Experts of a small language model.
Experts: 64 experts in each of 11 layers, 96 squared ReLU neurons an expert, 2 picks a token, a softmax router, a shared expert of 128 neurons.
Training: a variant of Adam for the experts, 638M tokens, 4870 steps.
Below are experts of layer 5 (counted from 0) of a mixture-of-experts language model. Rows are named router (the router's row for the expert), up (a neuron's input weights, with its number) and show model dimensions 0-95. Each number is 128 + 32 x the weight over its row's rms, rounded and kept within 0 to 255. Numbers have three digits each.
After each expert's rows: a language model's description of what the expert responds to. This comes from a sample of Wikipedia text that the model never trained on.

# expert 50
router:138139078148158168093153102125114121121129132140090139136149076094178066158090084147147099078136171091080070083062101074100135134087129118117186141159083137086082086127155066142145136110087141123120144144130144118124151087142160141162125175159082101164149189115078145159142173166116077125
up19:166165075123116160125130081115089099118114101133082105107180098085125079135093124164216083101156152118092037144089133077135092093111130152133149122135142121108096132169123066141143143101106074131116103189101113154148159075140096128121109147128109107119160171162115167102168128189117056114
up20:159132069114150145107090110127133143111137115116129169109103122089195059100111125114229065066177185103099060136100101074091137140115165124145130128116140125116088120126133079161122129146133123133076144120147082104105160071111189121116161121091121153138123165114107141132165186153105065154
up21:095118153142102160145133082110098144090138133107096081103137151165196119116094117178115155101125100116129066107097139135148095167180105137149097111100121118123105126185114084072157081082149160130109114104074134136098121205156134162203154198135142051128137128124131144121052160167145088102
up22:097181101150146124166179133149098073144084093106127103159177055139159054187078115099159170144120114172107119121115079122154157117108137131122164152131109091116153142107149105083125137067111089067123175111086060097158124157119104135187122191114094149133129155166104120154124158106112089087
up23:104120111124180137102154108128075145113188130125100134127108102100174123132073071092130085106132124151120048106073098072163130172121166112130185143139133117095071051121155122136205101108114158162072149179124109114153129107102089124115162140113119126130120142132078170135170179140121047126
up24:132120146117160123091088088135058181059100171090097090136125045109160108085126074155106160100141103108126092097130123089144146129141184165109164106131108125127100152112162142144089117158111142098094102118112082097118152169126104178151125193137106129168180153187156193165062137102149146122
up25:105056116159149161112164123148156123119148129184099173085131127080191095109127156162169171139176133051107129117121091068133134115105133124141107127213109115070113100137171108164121154151104212155163086147104169159151131132126159116142084159119136088169117120098088158092158186139111112145
up26:130149079142130173087116144131103142138141200171135158139119075089145101132126077104158094107128105096056038128114082110145129166092141124086131147149137147126096100140198038154131131196080158114095107110162164131117150103123092121161120171128069091136174163125120114127118125130146064105
up27:093120163197131232097114088147156115151156112177103120130163132082129038149105138185131130120197133147073083126141141138132156144105145110158136153148113085092124087130186110093139138176119179118071102173086116090109135148139126099095127146175062165122118108102143162126149117144159125102
up28:071093085141105209139156107146132103088143118148129112140127049111124143127072097154151096084101157130088133134129095145073074139132136150154126066100114126137063075112118085158159101157098135138085119112087088128112113143098152139095097093155105121216134160141042158133145157134093092154
up29:084140135122099139088187084150079171136121154145099144069139076124157119145070158139198120121115182137148118129128125121067099129100095104174125088182086134129105145134207098155133088123058080156149142116069071143109100102108110147113077138173163066104103098135107169136088129124129124153
up30:113111171137124148082142130177132143141199139124111142135138078110172095122126119182122093142153108126021103134141057166110124109095182114124169169123154100066123116083160129116139110122083104075092157212120077136113184128140158086142107135135119167159172147078091167110148115138160113131
up31:134162121113150160138108137124123167075112159089127103111103072165119091161104023079180098096107161131105116140137109117119111117165199175186122177140139079122117102173179151138093116124066117121071163135128080124119137158135100105128115140135083184178123125092157158119144118102137079196
up32:130185102092195158161168153118138061123137140141145122194138156101169138125062169089146103098121178150119124164086088133084133097102132164106120124144152065108126108092107099121165130134112200114094156139091186144128097123141127133112084183182134167149136124125138132216107145089192104128
up33:121149090157071170117154177146156100122169108065127099100157109128154099112126115111152125117106113114027118128075086079139107110078120132103156134154074167141106106173134073153191148088133116131109136161171097084142157098106160140156153180125141058163132189125108129115100160152181079117
up34:196147082168148128098151130129116130105154141112105121088130060094170116113065088104161067112100135081080090105124070110130128128038120107107176156184140105088067102165159079100137141104106133172137122112134117140084176112142182110117166156127150131174174141134075111155097162129098133133
up35:148112146109115152087131103171126077095081160131102149151179114114114065150050112154153123097122158142080096117094139106130085071078146115129159120135081148129056111126137131155130125114074142161138087118120066096150168082141162151165169163126096085210122195133075161150130146137150117171
up36:121180070208173103108130107101110175080114108106096146145174050111186098121120130140105094125108177130099081093065096074149114149118143138129181109173099128093121074187109079112102116118112125127141101139131132147139121067129148142141113174102088118168172159132080157128179147145143073148
up37:162117098163113094151150094082117139116100114094120123179134069072180074209136147124156154089186148139131120120137107122054115128100194144107113123119106127165118149156160134092112195089141193136122111085097141100126117133137187069110118161124120132119200134145106149106198118161172115157
up38:105135144110082168121198100149101160150095087086136113156198096087166123128095085139089088059162185094120132130136101109153141125118204155118163150128098108184124145106122101129087137134101128117154070154156132131168108133133150140117124181113149157187158148114096144102090182074083053141
up39:053132143149139177130170128119169114083157106129130060131179137071124099132169119096098121121153161067120078136094092126131126078079125164118104141161106146110122153127193118141164130117083151099154104111165150138137138141154065117171211196099081119162149144120114160084101157103138059141
up40:138167150154094194094122111138129166113167128114129169155149161124159072186167077138188114070141140160113089084106136149115107129140216115141124176156124137190094050144084137067096071120168165148108157147167125108149180132159153112108107132119119139107138116078141111135126159145176113175
What it handles: Determiners and word starts. Determiners like the, their, her, and opening pieces such as comm, Ed, Am, in running prose and discographies.

# expert 45
router:129093110177155152091189080127123100154140144159115140137122113085137101137095147110137151061158175115061100057092103066082123130108150123128144099146107167104108071151127107151166112065114117158124145142137154093160152084142145174163158139102079074149168215130112138130135167142106062112
up2:111081123142228103101133102184081182089127168152155149180110100095164120124166133122138116101107147093057123120105119096132104213108158107125152139102102134162049099125137143167137157098119136124135096119174098115131079125089133141139158144129109128097118119160127119142081073193149047112
up3:083115122125132153077103132130145125098095097127168190134153104084165081138134145036145111114173114071105127156121149072057118199150140143155140104095148039057093126089152123088111174146167149165124164154111121168152142102128139123098140137120097087129127124144122139153192174105130120087
up4:113127156126173184129150157169115137120155116055144198095109088110184107115089130128098161076149105113059154152127081116186123156085157083169140123102109103117165103143146106133143147105125196139130179169125207110138168182158103125161135117113096171131112117069127075128107107172102167127
up5:105128116124109157132104086199147178119165174108069082153106098131122131058104088122182166147166108125117119092133044119072126124092073143105179157186126117111122119147123132175110147099088081090082101131143123070132151160159161105155165109133137157154164119077149162097131117181172100153
up6:141139072076144163189146152105112178162175128112078110164104135157117128142116138152121145138063101100163105153124089124070153109110156129131153117161144113121153119142145108172198131114176102151104191169131168127152120143205153130101170156112112162147188085130133215113127094153137050149
up7:142133147109143151141123111109189178100083187128108173150132126107122104160135135104102099122144154110094114187131083164108153171135136124135157125143107104136085070068119106090057126186128150155061063106104147128065146121117147120131188173119086164149092201109101166079193131155133126124
up8:126129092138144131139112133201134080115113158127130107047171109141143146197161119159143140138163095125081120097111155105129175097130124163145192132184107106131104113118115122068091114119130122081173076114083142126143138176146135132186173134109099156077172140155103193134152176157221097130
up9:107147108153181132133086103137169130182043076151094173153153130124124100112103140122149147088140168143095114110119136103107085088111151158062139138126153094094081112060093107137172194144159089160083077117065089153146110141116092137077078174125088171138106151132132126103079103099153102123
up10:189115129139149102172162084139145103083194129135089078158102152100151077129106109109107062098051147126179053156112102113071181092124152114091126129111111120088111134151183139115196093131163075159119113165144089163115177094101154125143104137158122142118140128167090132159119090090143144099
up11:181170138134160136157092106189079094116108166126100089151128132191182120158157110110181124158107152157093127143084070113164166145124154147120134126119046095105139114117123056183184117128145092125163170159149087170130075141104160098142154144132161111147126164081131157145083114119154052118
up12:086126155091100144091105145107114153075137140101122156163107115113141123145159078081174128181098152153171126111119111031102151154143147126166162166173131107126093107156163126067177147116135110062102138136149160084063127142118148122166107142120096151102073132141127157146117154176178041075
up13:115106165179137094102198085141096123159185176181128123107174114121144091133138146078158109128083170080130080126092109094178144101131128208085144102094129083132106147091145145076135067115123137130121182110139128099147088126148123170161108127140107089155075182152108199145183099113114127117
up14:098124147113147144142146143124138112056091113145106093047127136081136108142136127154090106114138167142143103172137064143140152144117163111116082110139115103053134145113155118096115198094063142166099182170124115109073150036148088082153136147135093091140149164159109172107151198143088116127
up15:147115036078070126159099141144094141138149142158141135093127141118144098118092167108144144080145160152094083073111119145121149142126113129126123121101147193134075096165174107243125132123158129172099094141136160108127123131198120067085118107100113143120171149102046102164106136165141139112
up16:123150118079145151139133152116045105130098105110152127063132135145113103165101138124199125095135159139093082127136141117101109164117085145123167135134085142146059123142210140196149142127140182171074144109060109116167072170199083131159076125127130136122140158106109187145139124157088136141
up17:128126091137135146182135138108110138094155180141068076106135097067148126101107143149143099136084126138116078101131141133097133165146043134179159132164089168131100126162119138192115110092105136115128126111071115135134121084061045139085177141131103103139127105156152109140105179217145083085
up18:095163109114131187085156106124146184125109123121121142150152081092153116126086121133119126175173096073098115119138163110103066187118130126175090117103056170135148094094136110115066111112071074108101108110174139119126147138111176130118144143122115099140069114122128135186093196147107034168
up19:088104120172123154110173107142095117149084078133099117062137135171110147125133105189133147063162116135117148048100085141094072094099111145154115129121114113128141140128152119094137083116140182106142118139134181144119215105161124113147156137152170126151140169088065108083125103159089036169
up20:186136111137158168141159126120113110149085167069075162106128139126093144140120121162146150158130126120105165144145099096062113061131158136178085129178095146146064110138152159119169101074183142098083159108163193142143187130129145169175146148121126125141119176054118185073098137154101103121
up21:049178094166133166127136122092110073118104141160110092191101144083131120133081086084131169103102137113169109121146160103153106117133115101151137117179103163159158158141170130158150153107131065083191116137136110128160105198110142159146107127121116170118111153071034118178078124083118122104
up22:098098095119180145096179090168112110145173094132159138106133075164117119061137143130094101091133087112135138091084101119097132166143168164087209152139154096142056112128109095137149165106138119136114131195096176121112168149154159073083197138092087162125172107139109132126186139180139119144
up23:110115105134117123101127096165163112154115135133095145146117113153144132146115107104124143111131169107153106159127154140150137175099075136111164141124086164050148158143127092121123181128184125042150151132131151105097084079096102122183067128108150151181086088105075149123089126117084000152
What it handles: List and table row starts. Bullet dashes and pipe characters opening a new line in infobox lists and table rows, such as Time zone, Genus, Coordinates entries.

# expert 37
router:145127112130151182086141132151140110087140139136077152152175078087176094133067123143169096119171160091089085098085119062117132169059157109145172091160125141064102082140122090158136117101081129146104129164141150124116136110149139130129125172140132090197160159107065133093118158143141046095
up5:145150122131129117179150133132118156115098139095139103125127080098175136136073148090135118112118117167092136145135148151126104171114151065126094110116126147041114135171106139166093123095152085148163147053172160092129172113173199126121176130174149098120120157094124104110199087190100036133
up6:186147111098131145153157155110101076068163192066066122123118089158155134199098162128125127129076136111083140080117133145117153155180081180061156107157164117152123122080151109131121116104192112073131183171130066107123124139169148161158092125098140110132142120114170105117158142108094120091
up7:089142138114094145120113134125187097164119139114091082121080133137122129125104118108197118079088170176145129129135148105135177070206113096127136152142145047102123113128160119135092161158162051150082122163046152144225089114151121139156157146128133144097170116116136121124188133145157144148
up8:143151131103171140076076123167131189117123131129076127133155103097101142174168146147101142123168095119044107122061093091097152146100145105129161137140176201129100136159078136172140093073129142127095140064140072120176147108104126113124122226157160146110168131171129112113139087132146096107
up9:136209112104165125116128146157139144133149130156147078101104130085116156095069127119080146109089103089142117128154144160139066145125137101125180100129113147146120128079121132114135084165149078175175118090110135079142197096115105164096129195125119164104183103054159100097091150155040106104
up10:136150099159138138161135136124071153117175071132093122140095102165136113173149114114175107154141126117099151108158107116131105163114157080079134124160191147149138130142105090175138150123185121148131151134118169133058072080164130154174234116086116125187131123106074120113107142171040102124
up11:135112157116094169096120098078101135112093133113175098128154099110129158110130118112071097115123134167139148102116157174143167172178127142098187084073172153090120131142153112205132061126094109059095169199108052146127108120122188169144106178105148150160110156101167089126151111151143147115
up12:134099070142137143171188148146128157112114138170163044149092087133186129153141144151154083137057117151134107188123154139155117146164119090107167121147097149158120113168087136173130125103168142113152186092132169106101085079108171162119169142130106113119125108148130167159109101178078032130
up13:089081126121158094145177131037090100102150103062132111155108097130135128121130140187179118130171110109152133090137097102145174131141094151126146131165123115107109130136143108151096155108125139064117203171154124103067086065142155082119093130147115157148165137114079157143134080042085103092
up14:138122141140121107117104096122148098118169088188112091155160139062140111150117136130172123141152182105126095092106111088138182081074147102135140134192100081110128143170224136111148116105157058034130127126128100099107117163140137182147105171170122086157134138147164137121087081074143109111
up15:116123157174086130096120108106135134132104100180128090163131081068154123059124141126129112120180151086120082136108123059175135150121131118167076111087083159080080097097101124111133131121085182146187072095126176146125141161148125114156051125096139086110118154057087103133128124092143070149
up16:087153136127119147099194132139081080184130135180123070097167097135119139111114108054081089061095154081154143145126162161125112166133105117083151103157152140176133133126097098128176096119184165122126184153146123165124059132147081152129155135111126127155155140107139097130209109189179152123
up17:087069102104092137138141112126165180115089148115174154085120144113111110155127091086090102111135164091073123090142117079138150079121087165113120154151084186087095104174118082152122062176136095096081125148120152131090123122124129080141195160168123108131084131109128123132129094161171037176
up18:145197128138138132108144047160095117110063136118083160105108140175176134158059138093183183120142157148120137147119135159130104090096104105116165069126069127133159107154190126111116112133132138108106111120085155159164104130076139171132135125119138128142130104198167094115113150178030089117
up19:103156147167190147162100147092083101094141103094099077112123124124149137204122121151173161149133133171121148080101105142132148100112148181128100177143087103057133084117144105199132114156092133113118086157119059078139135119088100174172077188109123097177093123097118148123070116087126141144
up20:129120115166155178138101086066102146160104140168088116130089158074138134093109122137146052133168150098116132159064117144108212166049134088124073103112104112080089114168157059144145109188132152139122102154180100136126110130137111099108108109088075115165135140070112129113168124099124099138
up21:116162114118061156124179126134158110159142141182123030109180101105126134070138135100146078121122139128121107125136163146169092121148119117097157138129143080127126133145117117105121119142187077115185146167168087144096105107153112226145191099134120133177189161063151059132146127142135131141
up22:109166122145115112133092164171037144094109103196093070114084084085092133190132105083183127140091138168097115098136126116070135118111129102066160125160152132125134124159111125143203121150110141162085116129109137087137134137143188135122109202136138047099142100106110093131173142154160136116
up23:123107157166086128148114104035124094124112151154038182108071165127145129134112132121150164114155162157148133107148097111108109152089135203108175086138087112108142095098114080102193149127137170178127102180111088154140071151085118176143135162105156169159124126073080134105093117148115128140
up24:111181135136128078130105077040130162107134154141068115073217172083109107182107137109119120111139172156153111117117147117136093164149153109170111136154113122083141079141104159166149092122086183112127099141111129114111175135090089118157187140163084170109158132137079195114099134091109086143
up25:139124141087138153154135078167146131125161104129127116195119114116131093127052118124185089163129134100147146134143122092112161096132100121115134092136119138171129143133130120117114104146125147058078174147111090085066142107063135164136060203141118230067139107054125155132118161136084133097
up26:100170128151144133069118073113177089168061103201045168103176144050119122153087142074156131119180113127157078104132135116124081118139092101144132115160094112152097120152136129123124071119148168133106135151118098125137083158120182165113077134110151094109147142083168198122139147115127085132
What it handles: Definite article. The word the (also The, this, each) after prepositions, as in correct to the end, under the age, president of the.

# expert 54
router:151113085127136142118120102146087173119121121181100124122143090121185091138096117144144094114146169072085094106109099053103116129120126083149182163147065157101081081108159024137150154082111139106128134182131146131096193088123146155145120158142090120129149184073075167117149152163138141145
up3:096085173124150138142198178169137148096102088136160098045096151129165082105143111147166086140095101135146118148138109091104103115086155138123137145130046081179107121177082125113105181173103095097120108079126148142132166060174117153107156161168110094159156145160164168106133115139105080112
up4:118153142115103167058207086182116131138189127158115139055126124139129138144161146142157157083098166082058111095122164099126143089104135170103113185115110069142180130116146156156101113161146106140136096193120082146175052068141138091108106113146130098155145148129125117164150164139144156100
up5:135094181195107144159080107136159114109155140144145139082107105074142115146096098118156141074094203149172150116111141172123133126128127092103134089152073159110139164172170120113103116071130179157055150166097159135119023135205091139156150091111106119097154136116124147109141095135099127132
up6:136169125139113140125186089080096208117149111122140173106078119100110127125113047156108172134104175133141140153142106110129100110104129145105160083117051173156128154140162101107140118071181153103150127109164145137085139146128067098090057116128113158158192115134081206104162159097115136123
up7:112167058160125210132188116158153130138120125158131115152157132142170129116097114121125150122119106093069138121117125154127081108125175157097094107141163122119100162083123036125108086091096091082165154108149093115204143137135126146166114106130144133118120161134100168157110171079134146014
up8:083157035195097119152185139151117128183105088105079098128107109161135143154124148134092151127136171161146104086124132088146141108121054144120118137150190177097203117085104116142113166115077136180167124141131185103132124078120148140109089152155137159168091133063108169123091128100148144118
up9:137085078193149171098099139166091143095110090154147089111096118139165129111079136066151095146136158098123037140097152110098124090123071147164103137140102082110080106111167178116155152145074131123158143105160150111163117096082164154133103160128132033086071150123117125127089119094113108101
up10:153141106150164125115114171116092085092087157122125117171061145151126134173139112079136134149106188062149107110082150120149094099093056117142151130166092108106154156113100137116187156180124153100081141169159179183085107096074091137158178189152128077147157177096116126103134109094099139124
up11:094159094128143153179115138106080111194126130131124139152149162153159108185182115091145108158123095160129136077118144157004166132132155116130184147118219154153152130159111098116099115159153063130110179153098106082064157123141127133169143162092135098129143113104121126073129123123082122120
up12:123210078119075124165121154176195115128078109166108127117109145145127124146096105117100111107208130092165109161124143056093153144100148112155097109123112106148135123115111064117097134154110116145108107057159124162093158125178135094122110130075133128127208189097115125092195147139104114176
up13:157184108098152109134144096092117120103077140089063134065164158127150137125130140154177112094121132093063124143132153142054126167157131173132164191134123156172127121118115145082185074103144168152151105183095132109116139131116149177121143168101118123059111134136094054157124171079178121092
up14:159133161161094162115074137091078102116120138137116098145128110151083146117122140113170171072169113097125109062088181084110096087066147080130108134134113089139148192180108132161101158138156123137133099123142158080107111108186151141140132178128065130169134174136071098125188113183179102166
up15:129153159084111159173168122156152048176116122162133140117157094144195110198132119152190163142112134129097131130123067139067129053124112169153133113146116126098101172171096081162088190090155140142135148113089123158121151110164135127148147154190160098137094137078158159087130108169093097154
up16:064078096192091169176133149128144132148118113148136137075163094152171126132130138159154124071141111159167091156145091128118172161140104145087163116135103107075143172114125142098141154070157152170104234098120186135090152142161126135104062136137091117128107140070166163085145129129172162131
up17:096137136159112106194188146111122150086102083127146131084112080173206111146032157166129186153156121113078116090131109116084095118133139092157140146134134108091138150108141179151157138107147144090023152137086158121129130132121150137128154137142072070138103101134128156117122160082091098088
up18:043175090142192134148190174122157121137121186110080143159155131139145120152091110144097096171151125139123134137138118152102118140092166143032088140081102121121102117121058161123177102130107067135118192121056139133094084100138147104109149146131108157111116145099068178147166131118116102134
up19:091117144209112142117079146098154108114084088120081190141185130075102107138133093125146124152186190119096074142129131110087144103129176139150175074135165168107073128094141195111166120047167110152131104120073109145091143132137187106149149161102091103134117153154144131096151139108141104153
up20:094204104101136128126128132135128108147173113087167166071123137118135134128142076049174106083122157152136145137087138123124143088091117108178164150190153040139141119144132141131165096125089147097147173158205110112143129144107159078071102102110147099132153117123118130176163130134050133193
up21:176097152173113127149159120145154149126097054168147122156122114122136142180092149069098087046089130118145135153113129134145066113111143116101164136167141123107045114142102113145129128097147058101096065142097089140144140153168094075168136195126066113112174143122125162107169096134133086094
up22:147160130153103155137128157127137120175104186104096106072087131138127139176120090063117116151180218172126126107120147159143081125137171126146124122189159066102101153121130097172107149138137065136141193080085149155114099146159100119116107197158154106174145145089181171106167175137125124150
up23:116112097169078135183138153137140160082060134160156093147131175128113115124092122120115071121150146119118119144106055109155054183100125091135147100125063137118097156129109124163067145102100186168102125076159173088095153093122162073111163085138124077162099126079064118137135139155140115149
up24:136145149142165157134129103093173125085085063170089135161066162173146129136079168078094133153137133076135103124094123129142094148058152096134112201109092128171101148127118116082103122142146107159083156136166123116106153069097129124168181069127047089157101176139119139133121127143099117186
What it handles: Numeric punctuation. Hyphens, dashes, decimal points, slashes and signs between digits in scores, coordinates, seasons and percentages: 0-2, 74.48, 2021–22, +5.35.

# expert 38
router:148155071140120142072125118101108121085153167118086157141136110081175112152102090125153082083143140096066098107089069075132101098089102109108176160153111087126096121126154052144131159100078121127097107188118153134124135082119154173152146137144080088152154227105081133123146159132115085124
up1:145070106129170084074153164118129136101116160074179181187119122119140144103139116079115078126079163148123134119156130126120152111139161153106173146173067168146081037160177123129211129116107099119109187168151155120106165070113149100105096167122124104133163133124106172146139178122135099144
up2:152099065182148113187130062111135121127097067138089164146131109144147121121087171081142085157083159050119116127125137127076201136163178158142161114108093117125120135101116106092116093142086098171112170146074126169108084179104142158106140179120097083165157145129063120122121116153137106165
up3:134126044150109134180157128203186104111105121132101115090136094140106128063066179140112133094091124105074094145164149140129103062137154118131154149122160129071135132159158137178147120122117087156173164152103101075115106096140160154222156115154153083135124141126076121095168141127154164118
up4:174117080141136153093131177129073140116100115121159123127134140154149120165115129135143126080099109075121160115106103142152154133099144050159132106153143131106121090079147114076129135148095131171116155150133181166163206022134123127093094119151084134162126213117081080120132114117070102186
up5:128182166133083170169115116136208183080138150147109137115162106149125127104114080177110081073146139117118101071123149147129138106154158131111120114117132105136120120111124058129096079108133131077121101090084174142163108166156162114111085151137102125170167129134107112168099233098191099075
up6:121090151161050152068117106136085130116113143083101139098198121137113123115104145105115078076087140132096054097115076088131178123091107137138151109144125156164122136098150139134136169174111115136066140092096158088110118082137082166172186122103106179159139141153151116092184116116206131105
up7:123136144115177093188144119087142107140065143115122103166115063173147105158117099118130140105108164153135144096139063093140167104146122124094156139136068163137091153116115111105131118095146189104148116086075120159177115051181157096206114175140136082111096116148059128160159142163155112079
up8:080162127145086148130079132117199178133075140125117134185118165173185117138108125082169155164126139130122122141128141111105140110122085126127200110146189158147140122133096108186126086103127121128055097115098113150164108107127132131205145195135143091166143150104150210122140167175103111185
up9:141146132074098112112109190137211057085154146141099140152096124120172113132120098154160145169112100124142139167168174073092165112157114135178101129151155157168122080142133109133138096144108070178111132162158108142102143017088170135126117151109197132158150114129092164132158170141101109133
up10:165159099102149128114092046145158109151157101099118135129124100106206093054126165144091080128145138126100139146136156144093123135151125131064148105128181169137091131172092145160158136117172130229110121137090144082179144157122190090104120107144180137106128163166104100125136127109051108115
up11:097103123145075123067172156196142179142144127141130139167131093167098127094117143124203120148068141118080123154130139114110106110132140164097168133209139094148118092130136083117184149155170081135152101060123118122145114095161087185117134160131164121187180152145151158124102204166137101140
up12:137066099102118151122151091181108148105171128119142154137085126178112098125178108189175063141144158172069131141077051115088100116141120171089114147143119127153108127096099078197091093121168163142125129068142123155097122114171152149129146114153139095189144168110118103183115175124180110117
up13:121134115191177182181108136104128048148088195119159125146190120129199099158120124104172093123101129152130108133105158142153158096122114118057162171085069194131121075122108126123090123136088070079131143143139070144114063122133129108161098128155071103124117147156131121119117086110129154116
up14:091130108106133142110138108135098136097079119131136064092133114110173114100130147175158168103089179129121114136130111079107117180136121122079148121151126153052056034135142113155208106112119177109131147145054131067167200149132168126093108115122150145146164146144128130153077174139093142137
up15:118133074143139127165171169183161135126121108060171133164162131112125056084147117122102095112109115149149107164151137165146088117142114157024153118161176166114152149120173140099121138183124109121140120123172167078099192147126118117205086137142107140137170148196096138155100135150150074121
up16:157069114212122156175131104186097128126138126161154149161144132155116111102036139105122139115170140105111124090123093128143097110099061129120161111178063129089129158110188054097095124130097053101171101105156101127143110173066097112155133151135125086157126157090113136092126114141087115126
up17:139067123107139220114127152106110110179136081083083129122150091133122121079100119136130108132126172208110122146101100132149148114108138158115211135134148194079139141228127135117163122167146139171106128142122139142212110132153144119068093135113109142147109094131065161091137141150144152096
up18:133139120184104142120177109092147151180108140214103132107170088144098123129075089113135111083083125114119140157154133120088117109144099177119149081176123164138114102160102068092105049148114092103192068111150069118112125149075157176108120118128152068148129095158122139105123124199125102104
up19:100134167131159147107096126153091122120125103152108130064117098142078113096075105140127166112184206078116155070150136114105106119108142142172135073152079077135098138143113127120121128129118066172119101079148099080040196164106111073135151129149161126200101172102130122148086107130133141155
up20:171102136169168194112123103108160159138125183089162140124143101128101108041129110107093119088089154160170098149132179164089165117061150185149108065121086088167117117173120142119139104139159192119122116135113148113084122148137148092151175144118155075104127139132068124133118172145166107199
up21:114133105123161105095158111186098138111112161185103064175123140135116121133146102112119198101143145079099095166100098114136132112131140166153118177186085170139029102093085074085136073115074159084182090111168112131102147165094128108136123122098112159140136141177114169092106108138161097158
up22:105120154107224126146167150125108080103139144110152150144148115122102095136103136155144118151106146154123121094140096126125095102144216107118126157154070069144117130151095109137137170101080121119107124131083066179133149110151090172205084108203090143185061121135127131130112201128136102091
What it handles: Opening brackets. Opening parentheses before units, dates, ages and glosses, e.g. (aged 78), (116 in), plus brackets, braces and ^{ / _{.

# expert 1
router:137118094145163179095114141171082116152150159099074150130137079117139124129097101139175100085122169076106055093102091093076154129067158137148141147126114139090102054130123103132178102117105113104106157193144123133163155105192139136167121177135120103129145181132061131123159174166162068144
up25:214100132113082134158170144185187158066144166087162101143182100112187101123093141110128238155095132146093147138129088134163131144146105130129181160113138055113138142170136140106098159110124093108148149146125117170116118158112129153104142075116137151131167123134137167174107094071099164123
up26:113143112113165134093097113137086126104132129106095095131119135131170151171154138143136076138141109084162134168084152159078102114111088202106145079118187151153047124162167125121136132102093153207091188081201165171108125148111173109142132166121120150098168076133119115151108096166165128182
up27:060098123109180119136209099126076189095130126133174112104190126153130140115140109193098070093137081093124127171058134123147054093137144140105116140121117124095121103083102112126153114132116122129151110148076176125126162149144092107199126112121087173165091180130178085117117158101118111094
up28:124184120149126112142081115136148120141038128144164181065121161064118113204085114159108141077165074138087158161123094119099174163121111165163126126114121113072115165130145140061153155095091158167101150165143112104133152126185102074124117149103066126113133132121101097089171149148103136088
up29:152114121130118131229116116144136079147135117161126106142141117101137123111095130103176141089177085107122090094124171075121076116080086110072135154131058151115073171144147059131150151154111120170110153059123167114114207143099105109094063118123133105138160168180088140128114110096114157107
up30:110120080163117098144132128167146117098079076162124140146138110143123114117111136110189122069157101063073135099144106080150115171153132179196146175132140147125110126198100122134147138104040135135150088112101091083126167135086171104108162133163130162111155127103060136158135134176137042142
up31:066154085151091134132148101168189162106158093115148137140193142146116107080148161121174141159160172058133099147151071087159121116101137159122120151163076145116128136153129100153108125105134079109133092157147152182115124155129130126124107113153116146150058144174187157196133163124152123024
up32:169098157110092108176141146115157153151109155125148091104153146130094123124148180162133148139124145078158112136109125134159156125120137061153204119094155129175086131228180145196071062155083129185135111094083171135131109124098106123153123103105145155157113132186137111201123106146099155116
up33:106103127147191202114087105118151106167087172151131144139147120039149100115118149162122152125128125099151081123116166115075127086149153155157103071211143153105066146114151129106160050084088103096124170092127145114114102133125129158180069148187109134105115157132117120088122180098146130141
up34:089138117153135114130142115119116131131076124143146104143159127133108120158123232152142163127145157159133139125097110087126156130170100097191126125157131082117174142116112145113141138053145190079202114131061093096170106156161111196163061090175085156143090117087128136126059163136119131106
up35:145141079123151137198246112116142079079129134148094183099096124162157143130133163055163155161088144144123149095142106121111146133147103097146156167124091148068106138131135113121105150111112120120148114125067131142136150156119167146137083166111102118095105124136107154195167223069117124100
up36:093144146115098103155118148117136161159059108093089143107115155106132140113146108116152118113161105165110152118094101125114131115114078124150153168166074137111160143145061134189180166114115153221057122113091122153120106090108143146113127209091162056125148115163134087102161182107170077091
up37:127154085103130170156133129137096193084057140099144107102158101131152114117160139174122149136087124143098171148129095081088130124166137098053156102117099117116134132118155135133125070109160114084115128119108124127041114089130213126143153147134056101111149127131149171205097150092099119050
up38:118110148137080148126065134142072149154166152104145078117096053095139155133139107155116110114111147052138100089099058136097130102130163159085175138165136181157129142150099131120139063139151115134136098145214173136157159098126165173115165121108136141182107158088063144147097145179131138170
up39:084093147146087134111111172159096146127101165142129130090143123114087121138162106163149124141168130153106062128097098119067112064085149152100189167140124191099092172086099116218162106147085116163119194143179135141139142096157150119138198186161138174109138134106137148166134115125176156120
up40:125110107102139190172156126196069111158160141114111111095190188173166090118132137143128114140136103128135138094085130124108178065079103169129159079145128176090163134122149134123087130168085132126108075153118202104139118171157106097104075154085168142183146158103122112203113119113098105134
up41:126181091167139112127135110139164133117149133123078137094133090149145125112083199121114102104169104156102090058119112093097151102151105122098136158198124104136172145182143102126216131131098180214121198143172124099109118119097104096087156127102136136095180131174067119122162143079114127125
up42:057134116144069158175193125090140077139181149146114155112107121138130150148074159106088140073079154110139087135113147095122144167159141072123181128139196165094121145112143105162145094124140110121184177128036122111133110128156101172085110142111136185092110095093075093147136095158128129106
up43:098104142134110100118147162122120115101121131052135110032185103131100129147189117129132098141164112088093095103136108158110093164079122150121104145169079122109165133083170116084063131090082123136147136130098186030129087117172120125184105168108140141156177149126142169118150137169106100132
up44:106175139130067149122123108138158110161096166127093140172143110142106146138137144126067105160108136143125180084128076089095175138116132145167133111105148110053090157093147097186110181078083142199109188138154063073092178110154193179118142144134144125107120165141116095159117115165157144160
up45:136049120178134176085121135077105116159163084113100113036157133041139120145106183119106150125062172119141168143140160097113135127137125145123140101134093104096118125141170159117158151159133089098113111163130110155118144149117169143118184156163109148120132120098067221128092155067116101139
up46:130083130205053085090146138098083181193151128112123173125144092125105107143142163159143134083111092137108167152121143134104082182139099157081135096167151141126180181169130131215177143099141104175133149181139154086120134105172122109111112112161128173135156094144173128162102104131138108082
What it handles: Proper-name modifier words. Capitalized first words of multiword names of nations, institutions and events, such as United States, National Medal, North American.